{
  "n_layer": 14,
  "d_model": 384,
  "n_experts": 8,
  "experts_per_token": 2,
  "d_expert": 160,
  "d_shared_expert": 320,
  "activation": "tanh_gelu",
  "moe_layers": [0, 1, 2, 3, 4, 5, 6, 7, 8, 9, 10, 11, 12, 13],
  "router_score": "softmax",
  "normalize_top_k": true,
  "routed_scale": 1.5,
  "balance_loss": 0.00509,
  "balance_bias": false,
  "router_cosine_scale": 14.0,
  "init_std_router": 0.00736,
  "lr_router": 0.000371,
  "vocab_size": 16384,
  "norm": "rmsnorm",
  "norm_eps": 1e-05,
  "tie_embeddings": true,
  "optimizer": "muon_variant",
  "lr": 0.0102,
  "grad_clip": 1.0,
  "batch_tokens": 32768,
  "seq_len": 512,
  "train_tokens": 372800000,
  "steps": 11377,
  "dataset": "wikipedia_en"
}
Below are experts of layer 11 (counted from 0) of a mixture-of-experts language model. Rows are named router (the router's row for the expert), up (a neuron's input weights, with its number), down (a neuron's output weights, with its number) and show model dimensions 128-255. Each number is 128 + 24 x the weight over its row's rms, rounded and kept within 0 to 255. Numbers have three digits each.
Before each expert's rows: "raises" lists some tokens whose logits its average output raises strongly, later layers aside; "mostly gets" lists some tokens that are sent to it at least half of the time. This comes from a sample of Wikipedia text that the model never trained on.

# expert 7
raises: "\n", " |", "W", "K", "D", "$"
mostly gets: "″N", "°N", " Coordinates", "′", " Species", " ·"
router:137090098081117111138110125140092116098144173121143147162129120145144143101086156143156153121106119133120128148139157109092141168132128103160120069109139152136134112108115137125135132120103127086115098138079077117150105104125140119094116134102160104153125167093110104135098124113132136155105135091148127167163107109171122126138145123158183147139141133156125115120101136112086105144173
up4:130132105135096141097162113132118123127127156137141087124108156113122105128139173144108114139123123130155110162124119103141135150101103094129114121135107111145133123087121140138109125137137162136137143118071150162147123136126153148127100166152135127134126115128120159076084128127133126122167125123096102110146124092144138137108200152128159155090112113136134157120124119112145118107137
down4:130122156110151095149099113149140177100114105144137186144100109138104170117113127095124175120135139107121163104111138137145071122104146113145113157102179128102166084119096107151117126160100100121111114117148114153109083157117149148125143048121154116160106145119158122134132131158144103101136134143131080146148127133091141102126144133108117130079161145145175133144152110127166158106144
up5:118139104158176146113151120136125165171117136126135104169097149121081135101140157109129121141108139132122147158109110141127139097123154132176115116110121108107142123104071159153097153135140115115169094122115117157148146158123131161106167163107154111138136173151127124162119166145130118149153121140138124149161141156163142124080131128175144132118115157159155119091110085152062112141138
down5:122166135110155130186117140080147126136136139164099105160123135129141098133122117135122084114142125129121174130157093128132141087108176173110149119115119094125142139140140182088158067156121141124111132109096133152134125150143138140117132115126121125201103118131106178121140147162121136111074100121120142127170114109139143103136123099122144114114120114103101139086130086144129119137139
up6:108082093157098116146129152135125117133163116154114168150136094150126154179132143079141087094128149080075146112134155134125145165133120080136081123120115123160132154139127145118129159113113128125167109148105119131128152129160147115119142136125095102119106134142156141144117083122164153142146122130156124128109127117084105116131134088140136147102084131116139102153132112178088083102131
down6:100097154125136128132166127105083102103119100105127089128136117177098142169129125115095127125121104143108104094102113094091126135077170133136113142116098127121124094157146112151126115151151161113133136073132117106151139131119133118137150141130129144064112147151084154099142113141128158098141168105156129114136125149119115112118082134103080136176179091159079129165141141104099131116133
up7:123118090117119146120136139108126155158126167120124125143160128096159144156164163168107074130127146138184148157130147117088141151123090098164135098110139150125125096126119124110089135149089112115149140118142124154142146122122170107142121106092137098154154126140078117118110176181143097093157173124114099109074112133133106158120108105096138161084120125131158097153126122109153143137118
down7:090120131153134116108119126154141136138126041095141145125121158148103105118142126139156134147152081109079143125185126154111094105085150136100145098108072111149171107117158139098168107134125156127128128160109142130109190150090104146127099146122088122137144140092126161107142123100093110145145107124123171139100103133093128117130118137146165136141115111110157163143157138139119130127117
up8:136129141091151135131117144185116125186126135170139116139152112147169131141132173136142184169134134144130110117125108128133118139101163110128093111161122108132121144115133170150118150115144099114114149101125123108123152127138137148114120091166150154170121164139104144152116158163127126147142134101179096117140151117119134147133090131175144142142132142106162080140151133085142122130107
down8:074139106121084110157129116142120157080143139145161156122112162097081123144158078144138105127121111130104159128119138107146142129159111173094142142141125104133116153138075122139094106130138148130146137087109133143139119129115121138146135123108123170138114102118185158117110161179162093119142103135160131104115118108137124109106127113127188104142099135150101155153125111119185123119128
up9:143097147184127118159111135122083139160152134111108141144113121162114110121127147159101107124124112103154133128124116121125097162112111111114094140160132138165162111145124129147137114166177133146125144114127106146065138137126130145131107142140113135113163093102124081143129117138113130136128087152099129172077143088105103083156168138149136138130123134151144148108094122101188125171138
down9:179106126137133088089160133126141119142113131158163134142179079141106166130166151167133145098139198133109069155138170118110134154153119113102150124120141120107103114129183148144119089115125143085182133119118134147120183118109094139110141126105153164137129176085120116103129129147130122121111141119126161118132131093085111130162117156114088100132103116126138120157137104138120137123116
up10:140122123149063120122152149127127140110127145114126104147128126145138104116109091133132133126141155111119150085094137109144154156159086139124115115132118142089162101107153094150125126131116112159125066124121148135107120137105131190128104142101121120094123125159187163149096140127157136122164100149088132118138110166111093134142089155114121130149103168136143141119158119167142113154141
down10:152119133116128133136161131112114097130108134118131088140111101082138103125138144106124170149130137110152122118143156166171117097136119084110124128118127109116121145133220132136103130156155149124112118160123093077110089124093124114146142151165110113066122140121124132087096095102144139111112124187145103122101138111149121138140148136121128116113115113097151147119119085130129137107153
up11:155139150134157106120142097168108134130121173104142134098157115150124172136103115134117139125140133107106106129091126146116093141100096152119123109179098159123098119131123142169132115085139074125163150134140126129141123153123130155082122125118109136125154061117180149148103134100102131162104139124123068138119109127134118151124116104156095162139114107136124090178124118162121095125113
down11:116123193141120119111106155112153129114105100131138131105107165140094110108164150122138128133165107121134160144106107096161154128121111128128166125147133099139134108126089140175157184184179183132110131104133143148095131125106134099108124101157160130125136127186114107114161129132112121122085103152192083145091120117143128161112110097108144133145123121131178157131153103109147134154135
up12:097134106088110105149109104147091116116108161140140124128135123082144151140170153128120165174157103120132100136149133131157132130122086149143084173145135112150144149130109174101107136162145122118094104122072112105090131074103100100115091138156080134146134154145127151120134113113109092127134104132096079130136113078130109099107088178116144131117125147129137081124090149085102095162117
down12:120089102162133159100143108102125157166151110106134120120135113150098097109092156123078104100127141112142142093100100140119102098129140153123180134105114148101091133079137117140112163091120124151125158091119137113132087103175108154139148171094123109139120108100094122142152144139172154110140136142131167126115113132135154172117155132129132131123125130126143141129141137110118158138117
up13:136145120111097121145188137109096111083099153123158172154142093127135101133116118120140108126140161146135123111117104103090129081104134080150112142103111133185082151158111125094118121123140113115144098145147104156117133137048132135126154134156125065105138100099140076154137120153137163086139113127127146096147141130115130148149118111133124162165133125093126136129126096125137100083150
down13:143092118116145151166068152080130076145136106112112111160107113139147149125107120154087099118124085083114115153189117081191143103104149147150120108101162143095152142116119084158166107115094119159128173126147137086115115142154096126122131100125140152177133113093113112146106132117149163173102152114105112117135128110127149151138137123118116149114149137112124140157148126110146137097107
up14:132131062117113128154159138121074169170128152127105082146161122175135108124130139146110113110135131126157097146127187113112141115119155087113079131109108158102149132113090142094136134142110121156125111127132148124149117118099184134112140131103167112141136176143113150123112115150140120138160067144143093096104167118102162130083112164137115124138118122131143110142144155143089147148130
down14:122145110163127134119148147174136118110143144136126135158130120127115116164115143128142177114149131088118145137137115194140103135163182105084140132144119160119132128149101127128159124062077101114136144102133177105112124072136095169151142127156131118136106170085133144149093118117119086142101127111131159120076131141136107150114099100131116121130127150139093117149114113150093118151167
up15:128099100153148119130121105127089110109110131116129142139128095138141167128092139076126147146080132160105107097118139171124176137167176098140104146158107135138117127145118166160149150134151135124134137154152123123121143111148116119145143084120137141182116146133133143150105124161152137140106076135155154121139129098104142119128108116143083146155145091105136133129129111166207115095095
down15:163101144151118126118119116159063121117134138147121134155130159128140125106086141104107125134132130125137139111143138110147092112162134136138097134145093197125123123120137123131115163159131129091106144119137140123095118128120151115126096143125102112157086103088088085129132132132102151100088138174156124136143119149152092139111103107107088200100142142124102144147137121079145131128096

# expert 3
raises: " |", "87", "95", "27", "81", "69"
mostly gets: ".\n\n", "==\n", "===\n", " ==\n", ".\n", " ."
router:131137192135108153129104122126108146152084146141151134091122106123093112141137111132164094167107115114168102110144112119086123100130150164110100161097110099116126126128129116121108146143082114128127144112114142145138132121133131145128168122132171126155147185121122098121118182105138150097165129128146132076136132105140159149131111107117087161192103154149119172119092101134116139125160
up4:122118150160113169156132122132111139153114167079140114176153140160131144128106104133112160171175144158147152109142121133155091136143109127128099080129152141103165111142100117114128135150084126144119128160142120152130127162111112111124117117158164115141134123163164120136120121155121132160182104146136120130128108103137127077160197171123126160105094138113117114175158094179091148103167
down4:135107133140112125117133133124162121092180102140124162104104102090067086132144129093086097112098117138143088118131154083116110125132107128103155093148116071141127155114158133064136086149090122159125121150117122138106127146118102124127168119128149152129097128116109128119098124110124122118100168124156123148145148086119110105111184064132120105138107056173132162132126141124111126128123
up5:123088144104101141162102141131104113135093187119109127174110132132101153126144143143155080072113152131155151109112096141119136085167125085121149166145150135121061131139129122137115113154090127146125143117157098136122119098133123129155151119114173090166119118158087106123152128113098149101152085155131151128107141086099162108126098107105119166107113153131124141142132145129148152086131
down5:175164129118170115150138133122116086119124116149097120109090123144162128112129126160127167153149104122112144123127165130136129163037109141119112115161153108103130124121220127126117123102125144151159104148129151116149102118147123152108144109098119116063139170130143166106140136125093125132117127145128149145164144136117100159144135106167107132142130141138117097099111120159141132152184
up6:121128107136119113168152103129161130132110156168116084157134136131127139096100137083152097114139178095161115124093129116131114118082160168128128154146129111170126113165158158133137123127130156145140158126116102107130094139103163149118167107173160114126147139128080146124137136097108164138106159108139115130144058103100160118137127168113143132069139131171095132170116153144072136104139
down6:160158113138151168121139079167124141125130121141125143144090092173132108112141105144086150152121144149142145113088121121104126130159113105145125169103118141143120133102159109145121158101164119095132114090093114147120114147110169089117060152110124130125066106129113114143139154141093135104127183126188128148152146112157128104162105139082123116116167157091111110102094119109120124122132
up7:147127150150131123138073149107157115144124125107124105092139121121138123139063170137124155143102176165160143113094135128136150135131118137124057130095114100127140198106138089171091100169104135137151089116091103106094097139131168155135107175106142125151136176112119121143136156103112127132098130139130085117141144119097157112132125111103139148144123112137115111139115132125136172121160
down7:111058087093134096152087116119139134124133162110118145131165137125160111133140142110104144178140114115113097152158142146093121134149146093114097113130108117125155124148219143144108103155089114147084115135115150139107143163114116095150148134150133106052102134099113127167124120130118110107120129093101132171161144140147123155118124086115119116144107161135168110073153119106115111106097
up8:106095116112118139146098126089140133131112110123120149080107115075154111141141093103141108148110130136112167141091154151112137114126167105159146075138118102143110152137125123128083121155105106141161135139153099153126131147091113151092159150132161125160104154113107154143103098163107102110114121160138131165118163117130131128118097130165114148104128123125149144113123134175086087095103
down8:156110117110141143097163146104130131124136170126121186136118144127134133114195119123126148149136099151142128104131136087098124100090132148121109086134110161174111118115110121074114120144113138150143147093158150108152097129123120089166102125110107122134099124120080107111156140138123141066143106110081125112122127169135174099126141145136148165131095118084132138115137162092124140120139
up9:122096178154125170163118110152146139085133103132113108149112116122143147094101138134100130115109078126122111154139148153174123143125100100105145137120075131136145122094145158160089131142116140097118123145121141146089178174139112119147135132121108114104136095143176118105121171089145147128130143150144135116149116118123148171083131097147164146094085133145115133081133116134138099098119
down9:162154116100069142127123123088119149148136162124126156125138109111098083084130148168145124174136104144139132114135081135126093119124075128097113128107085169138109156098095131081155129120129133102149110137130133100133154136119124119108136154173121119110195118168121099111151105142139108160146165119132137119124120082116174150140130124146135168148120088123170102152148143125152122122123
up10:110135109152104130119137111138130131140111082123120117172121120085119129107130102123151163127146147139084110122120135148110117057108117117139110126107093136163104124162118129118093120080137135162096123134163146150106149127114158143121115072167135117132121109140161124137117162130161122145134135093163087098122130122070166168125131149184105165170140149129112103167127106129134094136125
down10:135112059083146122121126163141156103139134124163160094138100111142138133132126161089146108104103115112120144122106119157122134144135128172087152127119118125122159140132151099112127100142116117144128106114174099114160143092182160124098143130075134133135144128159146109100115147141136108137144128084136163102134148114122107158138136143124152126128104138083134129095157112102123144104153
up11:104145113105098157143085130085168118115133100141150124137117110088138112126113150160128059132089130101156142113087111116128137146084144137150095155112096149144140163153087137182138131122082087169121120126097117120139157086140159162139145104166149119143146109129131121135118149117142139152159118096119156117122156124107155147163155123100169133107154116111132066125143124083090156119134
down11:137165113139119151162153145110145137139165145113132143135104106184100147127148087110117109137098122128108135094147124126123164140105150143098067122146139076074095141143138146164134143126098130132114147162121168147106150127128105106103155089080114143080156134167134146141161141132128143127120123157123127073133138146078084120122119130152130152135089124123161105139179138143153183088147
up12:115109104146101183101095097128142154151088148130102103145116120145116153167126119101150169076125140126152158114152134141114127107129153111133091127113147111147120160085115126183086111153131165092140193094137123149132095076158172114120166090170173092102129152120122122167174140165134151137162126123128096135163112098117156138115118087090121134115154109091140125127085096161155142108117
down12:142122138134138107122156108116115101113146098092154135077154172144125083091154135141112130123130128116136095112136176128119126097140149137103143151101148153163128155107148122101128151130114132145169103120124124135121142134120145156129158141130142117168140110144120136140168142094084149149145130125136126132130085146129107112109156100123095144102100118104115112168108108120153078166114
up13:160148110123167117124121111115178142119119132137145158140113144094153134153118119138093125128136156122152121155125104144098123138145151161145095150136122166090144120126106136122096124161093091155135168108152113097101127162158168164113111171086119108156104133127141127109137149144157145151153118117103098128158147172096089110107113120150100174131118125176181144150135162129115135115138
down13:126125146142140118141131113090121109155136078158141095152151151168072102156117110138114146141147132071080124129164094106110112176118097142137117139147136137112160102113107129159122121151097127115142125129077117108114126118135124131126091114148123149151111152131125162131179106123133159162122108136147117150101112136137109129163157073119137116141115117140128141138089082127145129150155
up14:139133123172132124131124120120112110144090162114098094123155098162140119146142121153093104092154084136167142124138157162130123141155158163113100124148100083151117147133086137172117140147129091114134120085134129121161150159144139105139141120109105090111150085145129159126127122145104162127087125153136128107099122136131162132135137105116095140116167115100144128156128105075138128116121
down14:163077132080121154128161170122107113120131110172136086119128127137134138145119119157126123098152098117104091128105129113149109107141119153149091093131091146138174138154104141149172091113110136175171116123146121120128127151136109101109108113146115164146143118112139115163120057094132152084168151116153165133108190069109122154137120125154137134093131110157161076121187111109134122141141
up15:138087138135137091125150137107105127125111125111129080096116127118147131135121144159128113158092141109108136142146123121123160129173097144129074080102150106092138132125105157133116071151112161165160157118102127139140093098123140152149154142131142119132118174133177148107117133105144106085105139107149127143112131102134097157167127109123118142080097128150181100148133089120133190128145
down15:095136195107104115150153098100141188136120155179120140114121181165119078105115139101135157124109097124116130117113120115163099151154130123113110131142098163107161087137185065075095173136103153145147096133103131145127089115134151169087134149141167117092116102125108112128144101163094129111095148124128139137101104163113108121074142130144149105145141113144161134117105101147125143144073

# expert 6
raises: " featuring", " except", " ISBN"
mostly gets: " University", " World", " School", " group", " National", " government"
router:112132110176144098126154123133123137151129113128125098120102154124084101107085127109114140105120145126146136154090153174110144154137182161138130072108121101115113106113133134132101105087246140129127110121081136135108128114100129108112139123133078104106133083141122096108125141162188145095101125158121125137133097152118119165107119120145117128088074071125154158121119159156137118111118
up4:166119108167139165139090132103122113133103099129142119135138153136118180139089144099137118166125125122138146098137113160075109163119144098139095119165126149133126109090125152118138115143133074158103075093154142101147124123140166146138131177108132137134140159178144152150121121110091132144097216123093173138145166132113149115119121092085126107149079124124122153173128123135126144125131
down4:130117131134111131098150141131110102094086109112149109082097155120107109130151115075186136113121112188092167136148119126065133145134136148172134145152131156186128126121180187145147108104109116084112148156146103157129108121141134096156107138126164121133144121109141135065123143098143101138142096142120170155126121194091154107175110119141164118128137110094141154112113113126082121091086
up5:118164145140132124130086086116152097047117141138158137110147114176132105106141124171123124129142104095116143122148134133135115127159087122141117128145136139077122132116071145123084134127079113104108155166145156110151109140176142116153132116136132116122119097126128161096104141131136167156123121126154118177098126109086096130133117077109101160140142116105134129158125130152129127134152
down5:118107100111154101113082147107122134113146118118164107132106131158156139125112186089164123120165157138167132095139129128132100133153097122132113120139104134121135068122088149123124147143143131142116116126137139118124152101097151155142102126129118161089087149132112114170115152163132109158174143142100087148099114131132130138111133140111106142112115132137152113140160150107158139082142
up6:140130143117140141079118074113121105130147078103132123115115153126133100054151097085087117149129107116150124147114148140141130160130114067175150113097138143115126118147126172096160117171111139158101125172155096151126119103127116104136128127157138188158132151126117134127116103132130132144109174116133111163123152108099081135145153169134120126112133100109125130136070091110123117101112
down6:124143149108115081119104136127137153163124123150145147123142151127111132163111049111103115097092156159162076103141105136107134154132134147120134108145097134121149136154128143125060118120119124094108118162094090100127186133125136113128134138148096098127143115125088115125149142119140079081092102126134168122109149095120147140168149139150102093121185129130174126122149145102151179142147
up7:147122124110108115103145119108137084118118112116153091107121139142157170079106150129128137152142151117133149114146185147111080100147188159171125104111089144134107138147210139106126109119166107087140102142161133165133153111158141129128136130159100134136134108093137107180112071146112130129122134145136139127088101136176148096088141108109088137118112169128102139139137124124133128130116
down7:076115128191087113156120133104157122143181152162110153133137127090153126162149112146133152160098110137104152147122130179117121103093082125135112110085104123113152125087167136135118118126154147145125113126116116104099108134118128140124123078133143124188089144149116112156182137148178164130123108109100108136169138097104129157160103138158151147148126110133133116104123143142132140100127
up8:137096095111154087155153096131142153115137120111160128141101096111142111093177145119143148121169142099131115117117118167121160109114061125145132117178173115164126162111088145150162109138092148139122090146135108060107111145114128152126097081155120141144086126132177143130116142131146123127125119149111153141105163149102157115122104096124148134117160129144148120141133086091109132153145
down8:127163147158103136145117085116159105147104118124105158103118162111149109149102087113134121152104107132153147114163143165127118149145125143149112143122161154099102133125115096157077133083089131108140171132111158185134112156187161088084175167108151132139138070110125129117118119135110165124149115121107136133125103132154145110151147133101056131118121172111088155111136123122137137114138
up9:107123097139133149119096113117114111154100160135102115116149116107133213117140114122119140100153103151127094125131185166149138182161097136146107114148120119143119148115116133143135142123118088136174117152123075153094110121126161135145142103094150139102115090138181082122144165162106129109109152120138143139115112131143097134147105115097116155091137127127130114141131119148141101115106
down9:129143108142114113158126162118100111121163165128123121127128167113117119121143165110162162149105134151124115110161134109079135129138080126130068094099130125144128136100178091143145128110151105127159118152165165136140130087136145135060115136136100129109145134112101139137045151103136095120119138146117098133154118160102135107133122153148097169152145123124120160174117127115072108122164
up10:112170105111127127136167083122164107128121188159156100124136139158146113156105192125113088154097164113100121140148090123181138146113163147165126135143104100148116139099118119127112155129151139149107138121167120138143109137140156119153100116118089120134163133109123139170119129109149178136129088147145144115128122130119154167097134135159130153113142123118171136126134093099136145168108
down10:102147105141133129146148123139145076187105146125167120118134121141160124113136138134170117035087148116091122171082151166133145096126136104155158092101175137100150122124176136151123120063139158127154113152168124150144123189152138149123138079125132123082100148164127130085126149153152123104076118137109110106146116076119144115130127136124112144139119156208101056115157133150124142136124
up11:108119131152103132138157152093088098092112108159097123122115095144141133130109143066145085159129135127150149133065132138161100138090158102112146099119147131108119135126099143121119158133108149148099120144123145135122096127101101114126136106131177164095082099128151086092117155173166089148151138123182130143165078139122141137119097107133098135159155099118127109143113077147152111077095
down11:138132131132086160121138118097136185099109139139158107161149119103183116119136145162137143064134084136098098174153116113151129073099143096147118147152137138134143082140108116135106119147068137146076124118132159151128062117115088094114121103137184130084140138113102167157091134119138136116138164119110120112135154121162149151169115166091138141120112162137149148101127124104112148105109
up12:101091119131132124115130117118172101138137146135129102121095151123137156142132118184117130167145130135144134131153114139143141109130156130161083109139131134150064131111113077145136073144129151139107118129077140109120108142136107099139139108117139137200163141068131115150116184126137101116145133128115183131038146103133151129147097109111124127105154094131153115121139130111119115152119
down12:141109100095147127103116175139109095121110102125146179132130137124135113109174118138159129148123071144117128097134121084118135137049159119108132129138128156078118105094073115145164148107074128134100106155133131102153179129152116121119148133135151121154137135118129172104115134131109144143162128112133132137097131114120135081108164162156108134123098127132114088123127150121113155158133
up13:097105116133108150155111132132115128170132124136131111162123148102089132073142132166102127141136155140167130104118150119112115099123132142139109086130135094103139120142170106135180101092118187117142140109119106107075114150118123109132135118140122147129126134145098171137126148122144178132151101114084099116093122139119110124120126145138079139151073130141120150135104159160086130108112
down13:123178139135129101124095113107103096073106175157124071115097161115128150141136138149085158133088081099138172140157127132123132155087165140131148073139163128150124154111115105123094126152125122121124117157122107148157112117126142090123117147092163150133121085131142129144134112113098157142100149124142145154137137137115109135129140131125145143120131056113100129134157101144146141118099
up14:169155102130170153159114110111114128154106150096124144086122098135129141113134143134163098125155136078140151141111138114072196121097133115133086108111081170130132136115137125130106117161142113119138144143126105138054132128112124125102111154129168127164155176074137148104079146210096150146120124134106115100138125101148100135117148167107101158168110128154158106120127123116174092153170
down14:142128089106121126120160112107132114159148103132163168132098139137129138096136126132117164109142109185141112135164150146146115127143089144124116108100205093133145160155148059135141136148105092150092114062084117135160116156158071144129142128124127144125128151136142153103138117139094102124095127098124110193174133146112127108156100166133087120107093114143139167149119095135112100073121
up15:131155144098162098121173151175129131135097150137121161136071101142139132121089141155142159107152147105187121096104096137152121145098152126095091093094142110107182090166105100111125105133151106133145110144128147207087090098158145128099204151148127093160155109113161116100098144138125122115138079122118103128111115111133130145130096148121085123099115108102120147122122151105142136105106
down15:111111099135119131158094157116135080128137096129101115105156141165154097084136097130117138101109161136100152139131155129095140134146110077132096121126174114147107128126103078137102149107095103178116167115136121121116131170169081162137122146125129139069186125159113126169113128137116130093164138158084118123127088119174096102138150105159136140122145137158144139134159118153145119109138

# expert 4
raises: " |", "1", "19", "18", "2", "0"
mostly gets: " ·", "′", "″N", "°N", "°", " |\n\n"
router:155138111102152158108173128117140140121158156155069189123105160108123137138168131089108151107173081133113118082136130130159127113095117134134141162142149091140141157137109132169106130116057172119098130169149152145130098148123121127143111129143120156132111115136094177125160110137127123118111153140113108140129117133098161123111128159064123124083133140092120138103153151047136137118085
up4:150116091105103163178165120155120151144114147132120157107143121128119114113121139086131123125104138083169141153107146128126142109094121118158053121122114147145133153153133118153137118129129094105158096127111112118163097118119161155115105127102109165128149136120119138158161169135134142113108111121093135137145057113101112106160144125091114177157124105099127137161165158118108097118139
down4:106106165163110108106104163132118107143126070117127149121169136123107164139115091168125089122128105138099180135119087135147121119108140084126095170101172107134129100146155114120100110134130132151109137126109138113145117152154154093130098138113152112114116148101155134084099135114135098141117144137134151085148127131099133094129107107137126131130082130128058145144116125059170117112134
up5:111140138149137119132133105137136143121130111146076127121111171111130102109126157136140127114106163115144122177098166116123108099117119137120129140126108149111135122092136143127107087086122129095137117112144149115135128165137130172139125136127142151172105125109122152135132142144145157090150084128086140086158148128114157177101117138105132119145133141119108122099114102126127165099130
down5:118115139148099116099108121114109093127128123188117112103133138145105117141157120110121123149105139150157123127140099145169142137111130168122122129110133067150140161149221124135089114084087145098104127126143123123119100100108174113159162077108129092082087138134152143100166091123104094098116117142164103118125127121096111119105103120126149180106141097111150112093151117083138113090104
up6:133130158140133160156129106102134122156160136115147124141069105137135123133128113106138149145093158109119116156112185173124147148100155109102136135130122094068117111160083161092116093163153145083118129116137149150126122129155127108137188121117098107129152144150138107134157134141096114086118143126081127109139140130073130124092120086136107149067075142146121120166113164159155115145153
down6:136170127145145146159094153125090152149090135164132134145111149131121126098166139103141111129109130094152141107088140157116139155141101110102151140155142148138135114130120144113136129122113161111113120143091134189119137153138144126097152120169164181000162143148103126152106130125159104109134130149098120124109118167092108129140120106094152122116105156108128133115146161109146128148101
up7:082138113138126171149116148099134118088106152127111139151104101095128125138107092132130111116117123135093141167159151119113125131149097140111119145104109123164147181130102161120089084115103168120073126104156088142134116163146126147151126099115126163160143114120138145108103141116118145076142156141087100152080167094130151137178108133129123113100156145115130148112117142169144125083135
down7:124116121135097113137140133107101119131118162172119118152141112159101149113184101108100116119104146111112140099082103105072100151124122136122104137121116117111119111081119087087153143122112151140145144094117153132141111114110154147130109151107149133063137155104156128145096177097093113130141120121122139088161143106124116148099131146120110121152093102141105117131078151136153158150155
up8:154089132125170127150146119100131154143112110136125121103136132110091093112165152106119180156083074139125124133108107109137165128139161120152137120102101093101136116111117106123185142118156159150146055151143107124082120135139135119074093122167106103119125112102116120152146117115154143101107130137123140132112158154106174102101129127152104170142107142136132111141107145136140127112104
down8:131084107150082143118126112139134140109147152120104148131154106114125164147126114136157113101110099130083147102130120150130109117138126136119117125124126128166149116168164150106078108143115149135091118098128140157123093115117103092130141134092124152139150132110109063116135142123149102149103163133109122112116168166129139122107124141091111093128125120116142120136136097110134147123096
up9:081165139117132110163158110149151118155155135143087134118166123158124127123128121185134135092130128072150133152124126108131121116130124134142150154142117100139138132163128138109093077125113144137095106143137177107134137130149142152134138097166168104160159162140127131133129128151145119141128166150153139152043122113103136123148128132108146137161149143123140102127119099134069128125155
down9:170139141116143155162105144096108104152120140122109132161105100153137088153120090106133113095116123095150150125122143126151132143152139184127131143133177125147116095107145146122137134133097158098116132141137131152149123132123120154126123118107156155113119097156139131176090155163123142139095115207103148128150156139129123108155172139144113119105087148138161119102125163161188147130134
up10:149103119135117164194186110067119104134157109115096101127086128143180125136151144101112093094103118108148087119091165119108109109148159112183145094167088141147134117111086137115151121121104167103138152097121104140121114120118155148144088094144185106150158116065130124139086135171143126154107092134157165109122088105147164110121127115142111099144064121114116102125106090102110105128121
down10:131082159130146104115147121113106119143115131104097100138068140121148125129135088124126130126152137145135129129144111168167124163100166122153095094145157143131100114125113103126165210153150084119155113107088109119092114121109126129111101133163195124134125102100107130103121127136107115131113136108125132139171170150137093162099115189098121099121112143111102123056110120130121118155145
up11:137050103173133153122091175097108121127153111128144110127126100160120142071147139122102161137158068135148113174075160132163142140153113135105161151156142138128115119083089133147131093121146155115067123115135101113120113144129113080142143166132145111143119155115120102146161126163152116125125125137114076162134144132147155124110120136108105143133129096121122129140143106129132117126159
down11:101105137124132095115100123131116153175112100126128085142119102101128120138130131110148172138132159116165133154130178163128088106169111087142138160150108154095145163087125147097179122116122109150135116111152154102145161106127092100085136138143130100174104106123121118122109105115165098121122118159105128135146078120147171133126097107157154165120116150114105158124138110121160121124183
up12:099165130093142095135152127122108130133105149127119142088100132131138153110161082176116162124097119141091124134139114137178122150191128173096183142118114140133165113100111165149143107122081173132138136152113149152094086118143168107163150079158115147161122083130133101128140127138145130079082121146126107136088095131135141171086136101121151118090131110102142131131138123098105100114123
down12:120121109111083133137170147120136096162161113131121120082134137169095095105135122122146147101094108144140098075135154110126125099133127119037099102162108082124104123160144161103147098114112140111138128159100166137102134121133114098112097132165112136111142123125176129142104134124116116100155112135161118126106187104134124115102137124159129127118162123123144082133156115109142131091103
up13:113137123120134154162156142127132169074095104115130105144104150138105140148046172102106125152094101127145143121102142155135122116117112132135130128120089136145140104151146125133143105102103146129150132100123113144095139152108116141132109108128097109128107115118117118172131117125124098135161143156132144127081105122149136157176144091103106096169102150117137151104159115139130126087138
down13:129109161177140134102131135136081115121146188118153109098135150088127137155175118130133126162124108119107094136136138127137113129100127148149125124120132105102118138132165139116082149166043113142116130111111153119121062119127139126148157126123136115019135115166135141104146132163084122166142132110093138142136108120110128128137137160093134122126140115110116128161120112096102147182134
up14:117078124103127139167121147122112075133166134139116156150130103140123152129126130093165146139154089086157140086117175143125149123123111122106120134142118137127096079135119139075074155126160173137131144118179169145140089143143146161074117136114097070127116185108150141082120155149155163122124147159091115105092174122098142093144103161136137123132134148118112134141147139141161115134111
down14:125136111121125126148110115141104135163152121109167127130146143126117147141113108139139136135140134136128116089156132111130147135132120069169125071134110132091133129143153141169097143110121110185124105132105117137138135128119157108110085131157119110130096145141086148151176082149097113096113139115143120083071135120114090142165109067156111129116145149100157145108136116138154133109095
up15:148144126133155112162128160084121137154140159109113161130159139134082115173099141111129141150078105138126146080087126137122136120103117100134131169152150157112101161139114118086163104103174154165122127148171091144130150082147109156117158108138113132154141126157118113125166118111131120119112086114132131146122075119142117123086129161123102130156121130125129127169157168092137128105105
down15:169171129107099135109086159140145121127101102138165135081157119111095083160122123167104108122106159153156119093155108101130117103121146128119132104151145107149139119119113118123155121086111084145124122142151153122098161100135137130168159119139146130150143115108081167131115191161163121152106083113111151125133119120114216141089105106124107153154157098185114130093082120124141115128142